From a checkpoint of a small mixture-of-experts model trained on Wikipedia.
Size: width 160, vocabulary 16384, 24.6M parameters.
Experts: 32 experts in each of 7 layers, 96 GeGLU neurons an expert, 4 picks a token, a sigmoid router.
Training: a variant of Adam for the experts, 12404 steps.
Below are experts of layer 5 (counted from 0) of a mixture-of-experts language model. Rows are named router (the router's row for the expert), gate (a neuron's input weights, with its number), up (a neuron's input weights, with its number) and show model dimensions 0-159. Each number is 500 + 40 x the weight over its row's rms, rounded and kept within 0 to 999. Numbers have three digits each.
After each expert's rows: "comes after" lists some tokens at least twice as common just before its tokens as in all text. This comes from a sample of Wikipedia text that the model never trained on. Tokens count by the router's weight.

# expert 4
router:510561489466439521450488490490533463514480488522426491491448483498559538485539498549559463480452531536490486494518503519524493470485487518451515509514497475507532468469471493499513546524537490524548516525500486513513499516504508528496455508446513534493524515547522567491499534520471445506451481466542463478544504542476456537568474531468471442542497515460495510443596458506521483461469518496571438537473501462415519488475464531488461531483512544491549535454566552512530328723533542
gate8:547520425422464519498489484537473481527487502499497363496414574547526519528520502563503544467515533485512511494505524474459480445476511577472482475618510470472476430453455514450516639467581483507487498526548502570508529550506519491476588431452531498495458500486545428478517554534526566504483466438514495464528518516493475581515529550467470505438519484524517481471517480493524519498559477497450544561502499438471468556541487488512503511468563538476487455469470522477528493573554493
up8:452509560503527502491535461465479491480513486543520599525469490447533479487558578464557509494484472517489504418527571508536485449513499580582494486475443505463582473494500516551512462500507564495466515449517445518437538561400511504541500506490506521550529443467490549559514554409488619549517497531489484511469533486513518453478477476466525529562493495587544536523472446523536534456533437517498558446470472533499434479491487430458481477501473517542484516496536518599532497478599500
gate9:474512489505548446520474419484432437470550520458467508484631566494504566524466519489519579462486490503589402441480479489496509530528488579472519454509520515479505474499494494470510499501467460519501533503480521475481480521517490437537489482488507490538515535524421549459542533488466535513531577442582508584516559507530534496412536472510442479440500507548565509474509484505451518570520413483512502497437518525492445515504530437484466540438613466474569504528472567454468489513504535
up9:500487470527522446529546552497438509561561538500498510504507549466466537517500457428520453448579490547557535491501446480495456490463504475550510432512537419538464522535524508553499518511536582567492532538482446597474494498477567437462500520527461536534506447498576582536540475499440492487445486550432498515465445516503524535526455476561569505373554525501453516523499471461474453484458494490566503547473523524453438485504527463446519415513426472507475533529521476551504547493542492
gate10:479540480527490492512515460526548479500589461536523505478467474493496437556498479492446506574511453530523566569507507427586480511451521543521497499501471467422492492528468487555599518529535440481496477512511479524547534512510522458549496448557480533448486458547571468521490474437462469470591520457520488500562497522567522552527500532492494526455591604478467489506486507505559390560489523482439516567509473496505517460461511467479524433516548552441452500516506479526444458550539590
up10:520529524522530473533491486490547562553549454515489461452559478541471470558432410558493505473487505471529505484514532435529491417474494540559553468540482456560498432515479433587547508509515407533517568509555438460517474523502489533514444467497482493461468505504535478467441457440533477464552486396504491497543483531501462535413464547471488557434496584447460521468466495513513405597533518519480523487538514464508423556475527470482505519493559486442541485497502471500464479494550471
comes after: " |", " ", "|", "–", ";", "."

# expert 26
router:479507493481468510485503539560498470470507541542540433457448458503558482591518543558516502488524516541488462515481505501504477486491505505512539489530555490447515529488510454522513485503528480500465382529504530560525492508485499514534542502506512515452484464582524540531576532470482496562463511524518451548446525522518469509563491473480517550534465480544483612410542459447515549453468527445614409569534471522516486452450515540485515450545566540555544521462486642561509486525551516
gate5:506525467491475508460456451532441480494516566462513492578484489565531425523494503426515512521450484510517495523504460532450445516515516404510491494467522537463482523514523464503526563532489528498493563485480492372441460479422484471498540483465544562534561526499520511447443550493548436476514467464479562541544443485497483498490544487493593474521549455449496548432481530463511567556597559489461434496474491543511532470445464532530439561515439467524564513502510515505408498490428513
up5:467554550477496450463463503537448500553505463488486518501524461575504552523554527563475555469466516548506486514453505453547493507617532484496509529550470518458489505530445523539521536487462444527525506539527543542517504440574381522534497540443436491543498478480559572564479487457438506490416464509475504587424415542539481573502561513514498529470459508490488492473507476444489502485490483460464443475496454538531458525460478496498505511519536542476472479463467505582472503519364538
gate6:550464442477509476463485543462451508400513434534545567489520485514503515594531457466530375453513474454474483420438496489495513485475576517452486420555494486469487472481515492486557525471478519445512477550530475473612487494482531488440503546523484468527469455526466498456520515481481431488523576564525481502464464476449532513525534484458459529424511525548490572529545409497487494503477493506524496488455523478503500387479505498496549456539498510505524476463501462559586563502570452
up6:586498466553469483449544492517464510447443537548495561505457458567458528492471457509571442452514496496453542436441545471541475460535541575476512414496494517490510498542529486480567520449568574546506477528521491493551474439496468521504483554515467505493543544461530522497464477537560471573533578525502461520480479450476488540536437477528457553540521546574535556469565441510491462513468426519493506537497531540444527481485461490511498456575607541545574465468460536523542538484526488
gate7:492491506486512554481465530503537552528493477494494435467551506505562487519539527504496517508490500476488495465521576417469433515442498499513565461575450482431527408510514519496470482545435456426534474573573476543485589441474479407514445548539539514494491573556550572583535489483454512490523608455507443484526424503561464550508497490473534485529445479506498538425541501487563458473495509508532480532468489476512438528432544589471515482519526527555501479478475527490504506507462459
up7:479487457577531527519528516515442411528496434489537528505445453462473487469443493510569509471433494514478470494550490507526513455491526559453513536477511493532526512571555506501482480445495545512462537463553539511541464509500572563536508447489477476457539505530478508466518547532498498498477440518481527584586616522453565518444496513370439531522563551445475407551499412497512509492504565495484514480486523511537514501474516447428579453478472471529494501507563519513450492514481567
comes after: " was", " to", " is", " he", " and", " were"

# expert 13
router:463530482470468422414536548466523502461511520481505480472421512493561522533521556538495468541588506594477466489510511473482506518564471602498531543505480534528541481489529533559532488500476493480566532490508498534475520525530469483503541501470498496464424552528538526475481499588455487583467516491476456542515531528503535497487538483430557491509518544478489550424558448488478499413488539477479460542431528467428526513541534518467458446538548543491565547476574623509477436559534470
gate6:441434564543446501442522459504494482444464455460486499506488549449484547552584520535484502514538516497503489539476596551461532485524478556456517473517487538529495535518526417483470481450541437491528497483414528566503515520486469527498506500536542532504461452516437526531567474508524545492472468529539479558518464492526579492421521575464417558560463509474475587502468521536448418495435565559467485518562536540485496558490497484437516517479524506452477537400511568491487558467519504
up6:452543543512530452529503466524508480547500503502487547475488543517436429501486456490525475478474428536522487526541539515527473484581544453504534490554503527505527495413547520534566543529556451426489591490468534514405467460420541608506487518498451527495510525546545466543478500512513556480432511487576555544503530540483518582449498520438560451553504476495545539546521421540477462551524543558511533461510495469489528513540470471459512519554520554455483584437518524492534517546556541
gate7:485550532489495559511460470514500426514551513494481507516489533454521570498539502490403530516529479561554542435413480412555517471472523508488495521467494509572481505483505558453547536458505450497467535478435505545499433528556489511561517576526508476464465464529534503485493450517514507514490449496517574451514454535415503516484393421577542532527506495489482522498478486431453508483577543537514490562460510452470492570418447527545475534538493490452556480555516592463544547485504527
up7:480437514495524509508481495560467483579459515457588486482498496463546478479521485423499464484558533505554548463618467460527508441527545489514512428453466475475512458513500446426485506490409504482459493536471530475511485592489491536519461453526438422466488521443495486520447513474500494412481531487497514467510572531490430375420496448494457504480407503507533447487487525527461594521537524462497438478476458558538498462500477504492497519537461545493517447432477514535475451511497537
gate8:501567530405498539486478507475482492493498450488404446525510534453516572526530553531462459593560511574473424500494456444527538506500525524523576515537512421490518454543598487547473516438467542475531518507470411543457581468528517560448470500521436484516513483525534554480479512496469553518481461442543504509533553479588504479490490549445570531576575539478534474545532554458495553502488471494508506549472504482488443491463454530463489513492490460465534518498561481481521556514536440
up8:527566503489453512526508498506472504525487433479382484488505479467483454541518477539510425543510543514427437463584404467501550455549521556463544502476560464385515532494499526527506453483530555462569449551436484492537471444496435559490518473509540463529472532477492506503458539539465544569476537470422489473518477530503516556505595526444527563546497508520522507549523482437392558484478522455524533507488515547504543502487443525491509475473481504554521447508483527531534458492426530
comes after: " of", " in", " the", " for", ".\n\n", " to"

# expert 1
router:492541440495426462476547512535502444549507554458498479533492490474491502515531523484523433492530534549472428453502477480489451502493506559493529493483444451504559455514520504512578540518490443452518493464532460534577532567484468460491456440497471516435455532598515450590526508478414461549512539590497471453507538528528511534537474461510506529536471545493478536536568502451451484440497513484469536478480510485543470459450538551495498447521530497523502620502544570542574410562485436
gate6:491469521423497497558485574469505538536425484521534451478512463450448495504541521478418480485556532477484435513526487524609376400529533539487481527545523440553551490460524457475513417514507586497453522511503527509542492557538500495500502541551515493545506508545509512536465470467485454518526508463534548480472469529404524454464497507502472465551508443524448532508591466519440522488470478469517485561531557523477466492508557519540497494444477569518469515464429460521535403500503554
up6:592509516459525459504503554466485601542459528481540484531507471447432522470513421469469427487465506544576516506471511520506439539551562522465446505533482525506516466490507477501534448542506478495475480499455555467507480506527515511526557504578542456487527501525484490467486545483523516506478512532498518466575466469483573468552507524511469483534463543461563520526449469516442557414398419558565500519496583526434574474524507559503507429447436528454494469562469512561554430528506494
gate7:542541533492463530487446485533480548505542526510501464454497530497542433512490572516425606468526518468500452502448526539519486553491488501437563546480468481521519529462480482461491438490533476543552478562465543535572529455507455487513451462531436566553491511485522568510548463509508399552530557511423512621474439506444544483486459518479503521552514523563448498462504472568513489469454521462517502509536423463555492555516548463511469433505451541482547470497545462546554452552536467
up7:506459466503517556525460468410560446505456536475561438531546521442500438565516471521479449559534532538530432437521446545506493497504465523508536448453506457596522475428467471476495414532539533503553519537448501514567522495530477459498496515562498530484496506555486505539472499458433416611531552491433434535498516502492549556474452514477489515453430479551517462455485499542494535428523455494500437503510481524549479519455501440489517446481481518507555446503474482545532416552502469
gate8:490507511522521442482473584492484437525456515472475517544566556427482556514487524552551523453532457506516448488528425461531451448518472528474501602546517554507497582508506469504505423554562543493496496458498470533435541489562496484469539471509516555515426550520517437498522516523484494562417497493488546494487496450492523464428587609485491544566535527482471537474533520491574497528557459497488564539484505474504470629491523497529548515495572465484534532493502565496536478526521509
up8:474523555520587465464470500522495503541492535489542428530566498489485470534520526557580533446562497458518493509463500444506452470505489536512498596485498446403544514546560516527499495470537591535528472487525462508376553405520526475474478450508511474498440516529486461472531468529505527503527450445448559512463448415514514446511574517470478520515506541486481516470568510502470482448448585502533512491501512510504412570558453490585562496462498504466555527547515498519521465494492550
comes after: ",", " and", "),", ")", " with", "s"

# expert 15
router:478542416498441446498505473539458450467496572458485509497469446496604489530506596427503473499528532511447531510477489496433474473527517489484489553516494510502520518501531458504526493544452509450556474559531504530559482506483490475496526434484468544509526493511522569507506472465430471582465532524557471475489505567452523507508481517537520454507485522488450500543634479499509435460484519453633486563489542519525502400487520500519526489504540493466516509466548564480494445641517521
gate3:543506524470453468457531397472454464559487472515470482570380452484527460543502458489559513458512580474539490507486498491495519479435489540462504512558456443521490527486408541498415466454520493398461512534467467568578500542500564463539456484466413602481531464555480550542489531433482478510567506484516479510546528531461468522470509550532457512508531481527544476485550490521504498496543556425487568507538478442520469516489495535467486417500510507557521488547505526521470542527536514
up3:479580533561517564498491588501472505421540446506530512473544482547497501537525453491429509575407487558472487514518549502441520540485453435538541445469511533529564460502537452459542500452478478584587444543503456541530505512490514496531514476428454492511485567391525454509508464496539490505489547533518505465477480474535541601510433527441482503494507556496455540441474458504494410495492520534503477552457516537522417479512476461515559542504559497516565466475547516503505481479450523
gate4:530538417509575482499544549496553568470459564482504546496413499577475584470532503518494501514561492523520516496435463422456508559576522490432457474500488526539494547468516542438468517489505436413516475510554463496526536540496506528526495486509449527465520536559456523522530542506441455598453575506456483523449489527479477529453480478474475506426506494567398500510551444498499498534431501467516515517486499510573472441464514482497476492523447498476424516510484541576504468564571493
up4:546497480489524437512539542452439532538507557509549513450463506484524469491535514500519498571556533557572533442501526458466549534477490517409529448433439531520455538449511519464397502490446438466403499519594453468503562597514543489562501485494448545557494532459481494505463488461491546531508593514507476434507586571489505502474451513517476488440486560544512507520532485516480438561446514490474498515488520493570480452487471497541459492506498545508454507431530535537513547545549504
gate5:454543518412495474547510473598483500538538552541492465538513527478483437496617598465449460437491576512541462490484521478476479500562442507559466510516525526468457548439485454566452497492484476522558541438427557499547486479515467534499511445504434422509505524455474537521566478481456480509501480564546531498450554509469533499526449471540485553511514505441484510456522556454459507510556484539429532516514496539495446408538438529518481537525572544516523568462540499507476520501503530
up5:510438492523564493535549505450498438448510566594498432533509535488487577502493497552497509528466445490494509526499537529517438486444514536522471528527559506469500494532515537513546474464441504437417487541543512484447434540581457461451546494509517481471555396491486484518518433556519560537478508443570472467477534567493450524473533447537521524480542515493485498505479480515553440526432468533565508608479436521449472476487515490526595540462571514507567479487510564446497474532506525
comes after: " (", " ", "2", " in", "–", " /"

# expert 6
router:549564492511452488511520472497406441488507549452454541496424480527463551462471535507495490482554546568459526521496517469534469544489415568481508547530509468486498538471516506490524513491492499417595583530488492473523489482461498529507494493493510517410470477480484526568485548526426479485482488482482516515535478501551463525473474503450479549519585561487456533482583482468441510455450544442619448518485460460535461490488526524535495470524539456559474549507599623538509479495460518
gate5:457513459461400490421528522496419440519499532495437521476451516452452568532521517517452485569457519588502501538436453486528468465520477490518500502495504551472460527548442528527528494544436530538516581509473502474461422544506507542465541525515560489475486527486498483527496507512463476541548530450493526509540452441545500470533440537502471522503574610510431445490532511483535528556447547506493574516405486483505498594512549474496481514408479422469484488473547479459495506469428507
up5:515528569468514527592528525525520562518505447557498447547526565502497477595483527507502458540448593467541494478487475520464526429545499482530520423440517444470441484471506433515457515467622505597539493505493484549484594464459491473507495461537499476475474514513477491473525519477558567503453503540570504477495514503509532510512501473494543510478488458570527465538546545400590518505535493502509489541526485557592486539422492450491489461575533553526498549478452497467524519471490490
gate6:481520460442436539464461464461475471457500553461487470527467440475495487494593522519449440500501477519584493503505457532466472516510496505503503471524522468494490504505488421444468503529438480474472508497520481585437430443532515519503510443499462488452498546511561569506487518448553531502512530463417503416488397537524474519552410545538551474452519553461498497499542465482536497559513463470550443491445415402549513499449480447479516476518486466514469495452433509513468557501513614
up6:491407439513469480455421452463478486523509505560468552471417550515489539482545454539529488462463435474468494458513503557528523463506522550496531512504472528478527601547528504531467535539536535481481532565511461483423445447508555533549486439475547482498542600448511558539490497504530498522448521490488477433458540550506561527490491545455513525487494541508560540500494478489500503477511453494527498486436493554587536476443538533479505481615485433552469514450588495529593523526548482
gate7:504562525507486511518469485522484424495537522583495540496422449526513461488474562486425478513523441528484533542465485463560449503420442484533497481511500531552472469410534475539514512490486475428547446542458463602492499441485530497491516522495482456474465417438468448551532450462459463427502434482544513528531470528551435531447471531450484480457530534502548459498488519468515514456494479446561500539477469492437500521485502474476381495558476427483455437529485572490524477498420469
up7:528453499483557475511508524488503499534495503497456530440507572506501479509521529450528561533496491554440458601480447521505525504475498454483554533486477434570471431528449511509536502503537449471575396481513521507460550521506511497493536506529494472578476400520482480458521473462577471454616472486465530546500492508473442474476488470460518517480479490552534586502438509503525535563493492551460490471547520551430560540579493439468448517490427474411514480512477611504535480481496512
comes after: " the", " a", " The", "'s", " his", "The"

# expert 19
router:462550504521488467468584539495537438429506504503475472475442502574573550507532547536503503499499511544438445486441512487449498534478493600480498556496483484501544474502517520549472508428545485488543490541524433543545507528500453397512558531446466512511418481578524573488497502501448439546451598509506479547513462502504495481484524471484520520521478502531467483540536449493446517483446503479503460534534516449475442483525532559501512430557450467493482564456585549537498474619538458
gate7:532456542467450509469503484499466530525476502447520492491556528545514540470479486524469475401540495591477461472455538513466493512473469454504436522493451527461544554445505519469458442506527480507506504418505503572502516490505472461561438500504447573535494508505474536555522513533442426515481535535448470457515512500516579474495425451504501569502496508503515484495546481407479439554434482503485524459467562403440484448506502549552445458521597367471549537464518488542499487485518446
up7:462527517512473489510542521472561508438484556536559465467533456521492516538514538520497464472517526517563514589463433483450502538519497481412441454482433484450545465445491530484429500444496431481520541466513549483578451538500425569473482434491460526551455487489507508465522484444470446510478606561522429536439411567506443491502436412498526525485522585542506491513455497513579474561486457480474468520533455495515496476553523474549452485506509575479500502522473471484502557516480510
gate8:518533470559494558527584540515548521497565561515572456540505450488440526508507496532543495512528468495427464484518444453535519432514472465548462533494493437544574476557471440486481471526505534546551507520474489499493510466430498542414460457426470540429513443476597505506487521450525485514419508594479502466525513555484475542494507491469450477538502461527450481571611507506487487532516528407532544501504476465583479564554515486557507464540462482528561560504471474513512477478490506
up8:545540548481519521524528517512503567552509549528477501501501446460486424494444497549545505463476509453576486581446494466533456509569518525482574528485548566538509452556502527393470490541504547485455502521493507548443528475555533573501436492480429547449509506472529585436552451452560453471411526532527512517521498579469533506540536488503513494529554483467451449487481500523537518489461473420495477447547475563509468390447508519467579487480479503446489542543474490492491546484481520
gate9:459512511461470448473591494530418449505487452447468477512455502435543539590564482522497501515463478505496491526472512477467504499499537456487399498533503460507518440460555477562542517395532475457567528512558478561477478477518427454489514543505497475491528504480503521476487489479499505558495450465568515543497461490519502523517485598467569501584418472533432473468521580590470524506494496574530524510484555469503586467533443563562504504484449503504546481463458513542562492526474459
up9:432494488541443462471488532542534428547431493500581439481513476478507450549540481506452478433493507524535543544517481510501482509499414497476498453522481538405515530543498524547558536507558467473542519488451479539534503492431496492541571439488467453523482482512535558465554439510566517554427449461562491525454523523406563573492436516566418431498437524518511560509516505517598528562542486513453490504532444533521471543508477463519470523472502493522563534490484490524504494477578519
comes after: " |\n", "\n", " at", ".\n\n", " of", ")"

# expert 25
router:495466471547503524491483499532501446478515568411477484495440484520622466509493533616494482450530497597464509515560509464506493524462511510484508531568467511536524575461525482517499454475442472519527542512476498497531480484510515436511489453476478584407480491530490499519506502576468459546430482553511468511575477576497557533460539543517506546524546537532441548482518479484563467452469549468535438538475467470457486472518523509502529491519564489566516508495598579531502431572484445
gate20:508577498530537443500538461490448535499545551541537559486438421560558474586551513452507464480515544498598462500474553507462557518514465448478541491495519542480504490517460493486520535407549462513573512510557496496579527524404480476561491517484493541466430450474514498536536485464459384532475526539500551478450466561448543518508447505528502518499508434509450508517508509431474453463559479494564485531501496520510444530516571498476496428569520476447502493570485516512486482564538531
up20:564475503481455544486551554506545461445449504476476445553490565446492551389507501552522481526541458472446495561500431458533431478489491488498477486597499521482547466467506506468528465564489540466447535525464562508507513498598521492426506477565495473531608549518546475436442512551542537498467507498468445470509527476521474445538547504507482525536498546488508507481493518512471529434503443442422567564532524527510589532506463515459504527448441497512463538465509511463519485474404487
gate21:504500483529512517516557505569501505527481535479472486541495506620513510507496521511503479513523489519478446533532488449567464532482505474439540547494493438529522478512537451454574424480463533485477547562474455474552595490465542468470592489490548568457470456548486478465548541511501461584532498462516446490460489524506584556411494535462456522487439536440536475587441475549469505509529459536521525541456598492522475575503484479508482459519506562553562487548491511412484466513550488
up21:573494522552486491498480470594518527493526516546545556508477555559487520470508504492470525509543503530567463520449524517565518567421492499451561520441481507435490527523572440532513455422489505533407467573467461514533580515517536501554515545471516497501512524601454497448550492500525509575517527486533396534494479541482600544467468529560510488494476515493474472560462477525478469506513507496489540508416549491521445605470462493523501450536468539550473453541451503468501459497542521
gate22:568471487459548563503558593444520494466503517514544488539473516513533463502459495496455477460497477466447481552451479507500520480520522522509502420571546529443542536480563432513499499478492466496476469478469478506505481547613447451474452471599442483456483515460543455551481459545495508489537500552499477516554493483476442449496493564510510504539598512494509476508518457508452446577484450513466504459495494443479478472502561545561605551393467488535473504549488463565520472532585466
up22:419514457539478494490512545471503451472583471562513487537428547480578462560544520500463449538505461484500460485537511488490501540574497442507451447565467502511425538507505530625568556533437474468495546515516536507417445477500442456508478474564498569555466446548599496523509466513557410520457469546478470500522510564504456541542516495478503495470531428481488537485518495454488492386514516524468532585503470507495530510526502513486521531500494467457568504496537450482553515497502489
comes after: " ", "0", "1", "2", "9", " as"

# expert 3
router:496471433509426509452517549593548417539513510478448469447478492482640535505511528525493446477485526540456507507542513494531473508506477532476546552487497455506539520512503486479493499514538479520535480539484446500488494501506462516555490437539452528492484539584483502485502541551467454526483482518492469523514487554568540537569521534476517512541507549455467494487610546490510451478432504469587439503493467467467508499510489505500463527482499463526555529452603544568567406637513517
gate6:551499472519558492510479461457518434474452534527473529484481454503474455456463495511475440453507552462499515471581559514551562450514519507424516413541541486490506525474521455492451514428451560531498488488455454480507582520487525480477435472412463490496576521529452519545574545516489531539482451503399515485465443525500541531468524488436510525636495574461413488454546518445497497531457509467489440482485507468503473495547479486551519496468494460437545472505459454472483484423524542
up6:451477564543564521447488454440522460503504487478522578571505478497565535507558521528469423392508480481509505490484529455489482474516481491505511516488527449538476478559512500528464447504445477586453550511551516516444435498486509508535521548462467536497531493447422530492536497465519512499486528529463586508533558549475549525425438488454554479489400509483439515516619492463495497490410476433518457498582505535477490418489505512478454432518475458546490538489545452545486504532502448
gate7:510502453496457458508464488510498470541553508586544484478413460508465488488542511556571486461504467521596531573407542552487500432550480466490503474534483483479398507558430536510544512507527498376461592537470460528559581490517463488484512449453482532473536443534492549508484509453463503510499633518533557477541539539445484544449507489514503471507489480494504512527594491482517559543464505418450498466483510508511437471471535498507553519521469527508466486490472543546478505515509507
up7:509407511533522470533546465457510488506487526556539470434441391500441506438473475569552483464518523491599495505485470526566510490539465453455459506514484527458425478502462560444544484535561471440505484522447412434446478472553451497533475473532484495451530492554491449475460538527499512466550493494458568473537594519479481607513442534476516512456541489410551464529530513520509487553476453504488448450501550486499595513475516517561489513497490477503495446467488522534455541510473478
gate8:521469510551496430526563584577358457517575480398509452440488434475530532562504538508493538470547505501473521501555543502498431527484494496489483507482446537500500501526496537500528472495532513497530484613495507501451537526501443526510479542451491540512454515531561470483448537520467487477470478541531478532547427536590479614503427473510513488520515554478478542531463459462488457462504475494517516528488558462559475465512500488573503513543544501550527514424536479587517552464513511
up8:462488465543543500506522531480558572429475507462587501547462429458452483447497445499437563503433487527487599575450481539462470488457457470500505515463565561515506473525477496551553550543480499495466497435540549478486397510528530445470511459513463551516443469527480522519484441556462491532460537542478517551513468508491541492487557453480494496412513440495513577419516522488536536521462542484567502493499477546423498473522519458438549505420463532495451479425498534484495479546520456
comes after: " ", " |", "1", "3", "2", "0"

# expert 8
router:432515541478453498495518506570463444502524555490495448469461494514607522528519538551533486466517502510498462493484463470452482489522507555499469558499491494503548521498542463464478503482544467547525457530565508529522555510479526526494505495466439558399479484539521528573547548446510515513534484552532490535433506563524492508570533521475500487522467540577456517518494529506499540488503535436558470563512525428614515445495500476469466429582596492590534534505565536544516456606507549
gate9:464510556445461561567491475553537532558489459494447531536506484463528465506508545491437470564499506476435566429443510514507491460490570528518628567502476434489435506484469463536534427504504435557459512427493451548498464517469530533472472494502443514519493506488477437470440542499495427560532534510484475510511474451513498445497526527500498545489432528489474490504486468495460490417576483533490519426536535492539575460421489527498502465452513512509518486428513537418541486559412502
up9:478571443562546465479526478586487548462496517454506519459495537500505421416489447516442501493539502402524486485490487476556513564558582491490467520504527414487479565471569511530406465545528460545508467517520535492526509513485563462469482506516533455537534516480474495467472468509538536546520450459464483469483432428551513448485548535474485517510559501443444533548522530466492510541442527502517465535551444515503496499456454443473460508572491502449563581449530477575417541470457512
gate10:548466481582594472488457530437469471458441568443465430571543532409565490450551547505497478542495526486489446515548482525545575525516551518466445515468504465534530476487523496472457457446516440482441493499525538482543510484516502439523490511574508486460505512557575416508422545500497510516564524470405521483514488508511548455424500484500423515486473480534416478556490474519570442440518538524488485482494489475499505548450470472528484510514464569444529509520435463566496474502511530
up10:461369451539466435510498489460508504479466451546517496524471533480433534494523466483545412459530493596525547442541497518541480490511599468511490535505510535437494474496411485487577452466469543451451484490472519451424473525547466505469538531471524498496524556408559425502479478573488553470447446554521500439471543515497552510478489458477451544430472502459596528488561515498502555506481483473496519457477474509488482564515491489526481461510509576476484483516556501479417520513509460
gate11:521529465587514511536448524524500430490470568495524552446373497552438487528491597551539443468548517468479483516502462516469461443491454461456593475452517539474580532496417542497561507451509531495540541525520459442491530506484478528479466473468467450515450413500521483481451490478518445549452493569514497525485488466526474490476516504474527479497445489575441525511512436491475538544487503469484466581516477504539424576444498563410511498512512452479557513505451529454507481522452504
up11:537477546583498542563466475528527522463420600515544539494419450530432384515465559498564476523561412499437436514518458568462499474466437428456450564519586580494542460425439499474528480513533558550510471456473463481525478502490525516470509485467473471488499491547548500488467527528474512493475439533475417513507500493466515485518511532482510498473535477506498504503468502518556518558516532480529534553503476478517527551433517573478471486437455505555544526533484484460448467492437520
comes after: "1", "2", "9", "0", " was", " were"

# expert 20
router:451493441501479498456545525515536435461499545431502495459438471509529517492550511552559513516557484566483471523525490478505450510541519589446535505549459534489607537511535563529497532490428465436535539486542527504541480518534485507499528445449461503453496457484578535529493462567498446548419519587520465502514454539549497571542533488460461497546508519475503547400500454508451483439420517505480489553507451486480503443492521533461523482515514477482557559455549599549520489568540478
gate8:491504466497457551469510589463526454578503552489548487463506458586555486531524549487522443571544503511507472485505578433400499543458484520447464519550440485447504513504552406412495521512549575499524495416453488496451511512550480480521554491537427520455454514512552487499502497541542513584456495510515515513471433517446517526504533525459556443444516506500509483438489430410503513541530532501498517496469453474517480516577534535508511474472483504520435531538530474571531516561555537
up8:549470531485570488524562506459475435557559474552562488496522573517514505570523495485439540444481569511523516535473439489553446462494557426512544546499495513550510475466517509545474509482489482451500501580516476491556562564497481484443477543460534506459540488462468509456504547447473476482411437488558540525477504523497548455466542536503471562565579506480507433578497572577523506516536533503528505561523518526523509601513477511519518561453446514490511516529592505443549511514546445
gate9:503444576542562446491501520440518517508516561531472498516495560472527451491552490513561506495562459571418497473479495418558496502497490513545495526506396532479500479526528607581565538463475443462534550492495429489494559473523512482513472452482514501527512488512575498458458457593513457492455529571532474492484431541490520562483541410476501485524539495469502531492515480518437467458449548517457517451489542517413492500532467511480537518505533518430494471494513541473584446534579462
up9:462488456542461480460536511523499529450523572462470479533493442552517442455537509497498496529496488543467486458519447392536496562498478515472470468496446627461525553436578522577526487497482445475498503483414544481530501467483603496430473522509521503479489496473523512458494414551503456545517522568540517482450466472473531545502525416500490455565566504520500582449502462442464454456472490569466548507520504516501515509536463548472506561526537463502427483532589488489521483455544520
gate10:466480535516496509463521572521520435485469545462552525435504494492511470576588580459538464517512532511470485403516550443457525491423509440503483571547514454542567531475539451435518465525470554501552498492511529560538514479547565499512505465559514534506482518432587499513567472473511569523512492507489508515478425513500573506467562526474543523480527515447463505486484461458489479510511567452541437523468465557466470430448533481532534509465615480520468489527470515555564502502446561
up10:530493532552460502502508467443413567527542481565482512556513548517540497530496534507493485486537515495479475555550477446453499508536535538403507451453433522483494499513469508462429543463546458522488578451525494461485542537501454562533487546545521476520518565527366448534554496559547527499522567484429453513542550435442475525496443505500459517461448550524503516521525458495478467488515398557480490498543517435461499581511461532508409468515472465509520540464567512471441482517524494
comes after: " of", " the", " a", " with", " is", " in"

# expert 18
router:471515503533468515490510501476489518508527509473514505514487521519590498507541546529533483522510479574467530526453517475463491498531479528523511595486498488571556520523524479474495467470551449564587454497504469478543479463465466412520467529469428565372481505447526489506507467482454479571467507516527500536545535500528476473501455491505489508469480546511439528450576489513501494450494558461576444554509479401445486541491492529498464422525509523551481552467579585515476397615464465
gate19:530517508547514515532517441453570507539490507477501594515462474529496441452538442446526499460534491518465453526519507531513503527463527447529540538528586489551461504438546470426470482476437513498566462534472517532512505521486524442499499478472555517438540563512501458536469522494460485507468520540495426480535458533488494524484458523491528480471458576432488471506519507523569444520548520528583401505450514460473452474470498541471519356484394616531499483482474462512451540544482516
up19:545422500516510479498561504470501489487478565465504479458528575518518479522443520482551515521557452487594468511450475538493532464500503482427514463504569549460476431496486555398499469509522473500494514542449539488483478515494498400481488477544531539463481522490572527517498533541455589478481509484476458513595480566524474605516504583521493468452537536467464575460438452531487462527462526448541467513533460546509528531480540517507444486446556507500438444432553562516474489562445513
gate20:583533542574504495509576488455477487457456467484457427443515485492535465538500431578562537534624549499499452547569426492475421485512508526492516510499476455528542411492554506467486545527499525473475517496460480511514482571555522455534423441453504495410529532509499496480479478496477446500555559488491492467525507527557474468462505549489522479508480560418515482473523506487531480476413496442515449511491500483507546509464519559551469509449472567433536575480542501544520501546506425
up20:508516546527485486485510527495509509468472463491454457442524458464506501544545511545509505456477604489501439590521581501534554531449484499529524551518509394502498459529556551499460476457496552489543483473485505498539522480555500478588478456525472453457455469481466512504467469505457380549545507495446516495563521494507479467465483552477540540446470592402514507497478456480515501475471572451498406531427477463521478472521470557501436529453484556498604506566534472547519454505491496
gate21:469601528505453516523484524493465495411522555463482481437507520479479509521544504536497461427452490619417539532514480499504522546573491472451443605509460458555480487488507460554518506579517577511502536454418521502495484457544550490461436420435549542550546471552508539534539533515519463467453495533459483515511447500517459612489519455529527517482453528488457468470496488571578509540502501537537475526549467448486481532465476494490526496510527485522495543504527545504581513501556482
up21:559467487449582458483504446494539485522477420581432495596495563498506521526486497480541512486552486444506449517494488462483441486533541446489495460472556443497501496423461549559492512476435495459417563547543505513493543498460531545548507541525449446471536497486457472500457454510489597481525479409506431435518524551547443489499459494512475491574554546511509527521525503523514465514466516525505502543445466510522544511509562608504547494522487506514525506444508459422423514498472583
comes after: "0", "9", "1", "2", "8", "7"